Experts of a small language model: a softmax router.
Below are experts of layer 3 (counted from 0) of a mixture-of-experts language model. Rows are named router (the router's row for the expert), gate (a neuron's input weights, with its number), up (a neuron's input weights, with its number) and show model dimensions 128-191. Each number is 128 + 24 x the weight over its row's rms, rounded and kept within 0 to 255.
After each expert's rows: "gets" lists some tokens that make up at least twice as much of what it gets as of all text. This comes from a sample of Wikipedia text that the model never trained on. Tokens count by the router's weight.

# expert 9
router [157 131 110 126  84 120 150 157  82 102 109 160 158 148 163  99 119 109 129 138 113 130 101 128 128 148 131 141 151 158 153 142 115 119 118 158 169 104 148 138 107 109 147 119 182 113 125 126 106 109 148 125 180 124 132  95 160 153 124 164 149 132 106 119]
gate8 [124 102 112 127 148 137 105 116  91 137  58 112 124 108 129 132 124 108  99 103 106 138 111 135 153 139 139 161  87 172 125 111 105 124 103  72 131 126 106 107 113 106 113 144  98 137  92 111 141 100 126 137 114 132 147 119  96 129 155  78 128 128 112 169]
up8 [135 103 112 133 108 142 137 155 182 128 130 139 119 167 159 133 124 120 120 171 103 132 179 136 137 119 139 134 155 138 114 102 111 108 144 132 144 128 109 132 150 119 132  80 114 114 136 136 132 127 117 169 129 128 153 144 134 117 127 168 109 119 115 138]
gate9 [135 144 163 106 122 116 133 163 157 157 100 160 118 153 135 198 161 107 113 127 169 177 110 171 164 127 162 106 154 160  77 136 165 109 114 109 144 118 106 124  95 112 127 157 183 134 154 123 100 153 141 158 156 136 147 137 151 143 146 134 118 137 164 150]
up9 [150  89 102  92 120  68 118  99 139 114  67 114 115 118 138 132  68 126 116 120 135 120  99  88 135 127 125 141 135 129 132 163 116  93 101 137 131 125 147 139 132 145 104 135 103 106 124 157 131 112 134 100 113 156 134 155  91 109 155 150 177 107 119 120]
gate10 [127 125  92  96 150 112  82 135 105 136 143 125 130  77 136 124  98 107  80 107 112 136 104 145 136 156 120 104 172 118 124 144  86  92 126  89 132 191 157 146 152 114 137 117 149 163 125 106 143 125 138 106 134  96 162 155 123 117 103  72 128 150  67 128]
up10 [124 110 123 153 165 143 169 152 122 124 134 143 123 178 139 173 132 127 141 104  99 153 149 114 107 107 124 154 104 153 141 117 165 133 136 127 131  76 131 124 136 140 114 138 100  91 124 109  98 134 147 152 120 188 112 120 131 126 117 135 131 139 226  99]
gets: " and", ",", " or", " but", ";", " &"

# expert 15
router [168 130 124 130  88 124 134 143 113 124 130 144 165 159 148 110 118 135 140 145 127 139  99 138 142 113 146 162 158 191  99 142 121  93 111 111 160 122 170 139 120 131 130 115 171 111 149 156 101  93 127 134 176 110 115 124 142 113 173 145 126 140 105 135]
gate0 [159 140 120 119 151 150 127 110 121 119 140 123 106 117 140 120 114 121 112 130 112 127 123  79 160 135 149 153 118 140 130 132 100  80 148 154 140 133 159 131 113 177 136 169 128 143 146  91 187 160 111 104 151 127  95 108 132 165 147 128 166 100 138 136]
up0 [140 101 104 137 129  84  97 106 119 121 122 115 118 113 141 131 145 172 128  97 155 124 149 104 149 136 145 138 157 112 165 181 127 180 113 112 127 129  75 119 152 144 136 111 112 109 120 108  70 112 128 127 182 102 123  86 134 119 123  95 151  94 128 118]
gate1 [ 90 168 156 118 119 101 142 127 122 133 149 137 125 116 140 124 133 113 142 146 115 148 150 149 134 108 120  98 134  89 125 109 132  94 104 137 169 151 159 116  66 102  94 156 101 154 137 142 158 109 145 122 147 152 178 159 144 124 104 137 114 170 130 180]
up1 [141 133 118 119 128 148  96 107 121 138 166 121 145 127  75 151 127 147 114 111  88 101 107 128 152 155 127 146 111 152 111 149 111 155 187 140  85 134  88 117 200 131  97 107 127 114 146 107 105 157 132 123 101 116  92 111 103 125 174  94 189  75 114  99]
gate2 [130  98 145 169 129 105 131 114 119 135 113 138 115  98 111  81 170 156 121 130 130 170 137 179 157 129 143 142 113 120 161 141 145  91 115 135 160 131  98 123 119 109 177 144 165 121 115 108 110 194 123 100 127  99 158  42 103 117  78 142 121 123  92 145]
up2 [150 122 148 115 126  87 168 129 132 137 142 149 108 146 119 109 106 156 130 142 132 150 137 157 126  98 146 120 118 122 139 150 137 106 144 139 147 123 121 119 119 107 153 165 143  95 107 120 127 144 160  60 100 103  98  73 101 158 112 131 140 111 131  76]
gets: " |", ":", ";", "):", ");", ".:"

# expert 11
router [166  86 145 125 100 119 141 135 137 114 145 145 181 176 160 129 159 137 131 143 112 133  70 110 115 163 145 151 182 150 123 131 107 121 125 132 170  93 137 177 103 119 135 117 140 139 125 129 102  96 139 104 160 141 109 111 138 122 166 130 135 133  85 131]
gate5 [154 140 168 113 171 115  69  61  94 133 124 121 157 131  72 100 123 164 131 139 115 144 156 108 169 125 148 133 129 100  88 143 109 147  78  98 122 165 139 106 172 102 128 120 162  99 132  99 140 129  91 113 100 121 140 122 100 117 110 130 120 105 123 131]
up5 [141 155 129 152 141 107  88  73  99 139 137 100 149 139  79 114  83 137 112 151 131 133 166 110 160 133 140  92 133  95  82 169 111 162  97 103 130 135 119 112 166 102 127 158 161  87 125  99 130 146 113 100 102 142 145 111 107 129 125 144 128 124 149 167]
gate6 [101 114  99 133 106  97 117  61  84 149 136 130  97 128 120 159 134 155 106  99 118 133 147 177 137 112 158 129 132 153 113 139 135 136 131 144 149 123 122 137 115 149 108 120 138 155 158 128 121 128 175 138 122 109 120 118 103 156 101 154 166 129 153 125]
up6 [118  99  87 149 135 122 139 169 105 115 150  90  99 143 142 112 100 132 128 114 108 124  90 161 124 107 106 168 143 138 179 126 117 124 134 120 132  78 183 135 154 101 108 117 147 121 104 162 134 100 160 104 145 124 129 170 101 135 147  82 130 157 139 127]
gate7 [101 131 141 112 170  94 135 134 114 100 109 129 132 159 111 176 139 152 153 109  95 185 125 176  80 145 124 145 109  88 128 127 160 109 131 121  84 178 144 128 137 114 136 135  92 116 110 121 126 180 140 116 176 110 105 124 157 132 100 103 133 148 120 157]
up7 [119 133 139 117 146 117 156 144 117  88 114 149 118 152  95 193 146 157 135 145 139 170 116 152  79 133 109 155 121 103 121 153 147 133 146 129 116 165 159 133 123 136 146 126 125 109 121 108 158 156 129 125 142 128  91 129 175 128  99 108 129 132 108 154]
gets: " of", " de", " in", " League", " Cup", " War"

# expert 19
router [165 107 130  99 112 127 122 165  80 116 114 156 166 153 150 114 122 103 143 133 127 161 114 131 137 170 146 157 163 160 129 134 122  86  82 120 172 118 163 154 118 121 137 108 143 103 118 129 114 100 140 121 184  98 116 110 150 151 167 155 160 135 127 116]
gate5 [119 167 183 172  93 118 113 122 123 125 140 111 148 129 138 138 122 150  81  93 143 100 138 137 114 110 136 110 179 120  76  60  94 113 138 108 104 177 122  99 134 139 117 121 131 123 135 128 174 138 121 152 131 114 128  46 138 142 113 136 159 110 128 116]
up5 [138  80 115 102 126 152 140 124 140 124 115 117 102 143 121 122 158 110 111 163 103 153 142 133 172 132 118 152  77 140 137 147 162 104 137 144 120  97 119 124 156 103 137 124 163 132 101 142 118 147 143 112 103 111 148 179 118 134 111 118 110 145 140 157]
gate6 [134 117 165 150 124 147 160 106  56 128 157 123 101 111 141 123 106 141 103 166 139 130 148 135 142 121 122 156 139 133 127 116 172 156  72 131 124 118 152 164 119 117 129 158 108 164 124  99 116 141  99 102 121 141 113 121 108 137 120 147 130 164 119 170]
up6 [113 131 128 150 120 153 180 122  93 150 159 113  88  96 122 136 140 140 106 160 104 112 100 148 130 129 116 154 117 149 152 120 160 168 120 146 131 131 144 145 132 123 127 170  88 147 131 108 121 127  89 117 139 145 124 154 135 129 100 156  95 145 158 183]
gate7 [118 171 133 142 142 132 132 145 150 158 118 117 145 147  90 131 101 175 150  79 163 113 155 118 169 124 130  94 113 127 107 143 112 119 113 151 144 128 142 132 132 136 122 112 114  66 115 128 111 127 109 165 161 138 135  80 141  96 121 104 129 145 103 111]
up7 [104 121 109 129 133  95 128 107 170 153 120 113  78 124 188 128 113 130 163 138 140 122 141  94 130 167 135 146 137 148 120  95 128 128 127 150 124 108 129 125 152 129 149 154 169 103 106 121  66 162 142 117 132 165 110 121  72 142  88 145 109 134 143 100]
gets: " |\n", ".\n\n", ",", "\n\n", "\n", "==\n"

# expert 8
router [178 114 123 119 100 104 138 105 120 121 108 135 160 141 138 113 127 120 143 143 123 153 106 132 141 142 186 150 136 161 112 136 127  94  94 106 162 157 159 133 138 118 138 117 178 116 140 152 105 109 120 122 169 133 130  84 145 143 160 151 138 149 113 110]
gate5 [115 147 147  89 107 102 144 133 146 150  92 124 128 141 159 157 148  99 112 117 127 130  91 132 123 124 112 115 141 147 140 145  95 141 152 100 134 166 157 129  71 171 105 138 130 103 123 145 110 157 152 147 141 113 116 119 108 105 168 160 130 158 132 118]
up5 [144 123 143 114 147  99 151 132 105 122 137 188  98 127 147 119 194 140 133 122 126 134 164 156 144 125 155 135 191 129 142 135  79  82 110 140 105 134  93 135  89 126 131 121 127 158 118 147 139 120 128 180 140 114  92 127 133 106 115 152 101 128 137 150]
gate6 [128 139 175 160 110 150 105  57 148 128 105  88 179  98 139  80 151 134 128 129  99 121 154 135 153  96 161 128 132 146  99 169 118 132 173 138 147 103 147 114 138 142 112 123 143 148 151 145 145 117 141  98 148 147 146 106 112 127 131 153  88 125 116  91]
up6 [129 167 152 143 136 122 181 138 167 148 143 165 166 160  95  87 116 114 125 126 123 135 138 134 159 118 122  78  73 110 108 119 107 125 138 132 137 106 106 135  67  83 125 118 122  95 154 142 186 115 128 135 116 102 134 134 141 123 175 110 171 160 127 150]
gate7 [112 138 126 140 135 143 118 158 135 136 115 128 161 124 139 112 153 111 114 132 141 141 130 100 124 174 117 156 174 147 147 119 110 110 134 117 123  95  86 113  96 148 145 118 129 113 124 120 125 155 128  94 107 160 114 128 133 164 120 126 126 112  87 107]
up7 [143 103 119 129 145 103 141  86  97 123 146 141 111 119 109 143 114 147 133 121 120 113 106 151 136  82 132 106  50  92 132 122 132 155 102 145 126 157 152 124 139 114 143 124 119 127 167 128 125  82 112 161 124 103 153 153 129 109 151 143 117 148 187 130]
gets: " (", "\n", "(", ";\n", ")\n", " \""

# expert 10
router [150 114 142  97 114 122 175 153 133 104 116 138 150 149 159 106 128 142 131 132 116 154  92 105 130 129 163 161 157 166 141 138 134  90 130 136 174 143 161 143 137 129 122 108 157 117 117 133 120  86 137  88 156 125 146 130 148 144 159 156 124 146 113 111]
gate3 [134  93 163 145 140 147 127 166 144 127 107 152 144 131 162 185 167 130  91 125  99 150 118 113 113 115 130 123 116 121 133 132 101  95  92  92 152 131 119 154 137 120 180 102 124 130 141 140 119 113 130 117 136 110 113 115 137  88 133 138 168 143 150 143]
up3 [108 133 135 157 127 117 145 106 117 135 109 172 146 103  70  96 129 118 124 115 129 130 116 147 129 159  95 154 176 157 122 110 159 162 151 121 116 133 112 146 144 145  75 142 132 150  99  72 133 197 154 126 119 145 174 134 104 163 145 157  76 145 114  80]
gate4 [109 166  95 138 106 143 108 147  95 122 150 106 106 132 121  76 117 115  94 124 131 111  88 169 135 154 152 134 147  90 114 125 122 125 105 145 146 149 112 116 135 112 122 110 134 134 130 100 138 195 130  95 174 151 134 172 161 136 124 162 206 144 170 121]
up4 [ 93 123 123 115 144 145 173  60 128 107 173 137 131  76 119 179 167 133 151 116 155 103 105 134 114 101 110 134 135 106 111 157 119 146 103  98  88 114 129 169 130 137 119 125 134 129 124 144 119 117 105 120 136 116 107  82  86 140  86 122  52 127 101 103]
gate5 [156 129 130 145 154  99 140 125 119  83 157 144 152 110 110 100 114 144 105 169  70 135 137 111 133 118 114 125  90 107 120 110 125 124  89 124 170  83 154 164 160 137 135 127 154 147 125  92 142 168 107 145 125 157 130 131 131 151  98 120 114 114 105 128]
up5 [117 139 115 126 111 151 111 114 123 185  95 105  89 130 132 145 135 111 162  92 175 116 122 142  96 131 129 116 149 114 151 128 105 116 182 151  86 175 115  90 114 131 125 122 109  96 108 165 119  90 140  94 154 100 119 100 120  88 145 151 131 136 146 124]
gets: " |", ",", "th", " The", ";", ")"

# expert 12
router [145 111 129 117 109 135 137 129 104  90 139 161 137 169 150  84 117 130 162 126 120 143  78 142 108 133 139 162 137 159 136 142 126 131 108 120 153 108 181 146 126 119 131 125 178 122 121 123 105 132 134  92 157 115 127 101 166 133 159 154 118 187 129 120]
gate8 [ 87 155 139 103  94 115 124  87 127 124 164 136 109 121 133  99 151 158 148 132  74 136 151 173 134 172 122 151 111  92 109 101 136 146 158 110 153 119 116  99 133 149 153 122 107 116 149 137 123 109 121 124 145 135 121 127 167 113 152 180 112  87 120 140]
up8 [134 143 182 147 130 147 122 125 116 105 130 175 115 119 138 117  89 151  73 120  85 100 101 155 139 129 132 144  85 142 136 135 146 101 168 127 158 156 171 115 143 116 128 122 111 127 173 174 121  92 169 111 136  91 139 152 167  99 125 142 149 108  85 154]
gate9 [117 144 161 106 105 132 119 127 143 131 143 131 118 138 186 127 165 125 131 152 148 156 102 146  87 116 178 104 139 155 133 147 157 110 113 168 109 109 124 151  76 146 113 170 151 143 157 116 132 145 134 135 153 130 151 151 123 126 160 109 190 123 118 117]
up9 [128  90  79 116 104 123 138 155 133 100  94 125 132 108  69 107  91 122 117 119  91 124 148  84 156 116 103 117 140  93 133 120 116 145 158  80 152 143 100 126 143 112 120 116 118  87 101 127 112 102 151 119  96 142 103 109 106 161 124 139 105 151 161 124]
gate10 [145 126 111 116 148  68 141  97 123 116 162 143 115 142 151 127 129 105 141 132 101 148 116 146 102 170 161 122 169 137 148 100 142 143 124  83 145 101 115 109 117 107 135 102 141 130 126 158 132 142 171 119 117 129 126  73 165 160 142 147 105 162  86 119]
up10 [139  89  99 116 126 125 120  88 136 135 171  92 122 121 162 111 123  83 141 124 145 123 129 131 111 105 134 107 138 196 104 158  77 112 121 156 105 140 127 116 147 156 112 109 129 118 185 135 120 103  98  91 142 102 129 162 107 129 117  96 151 135 134 110]
gets: "-", "–", "19", "20", "18", "/"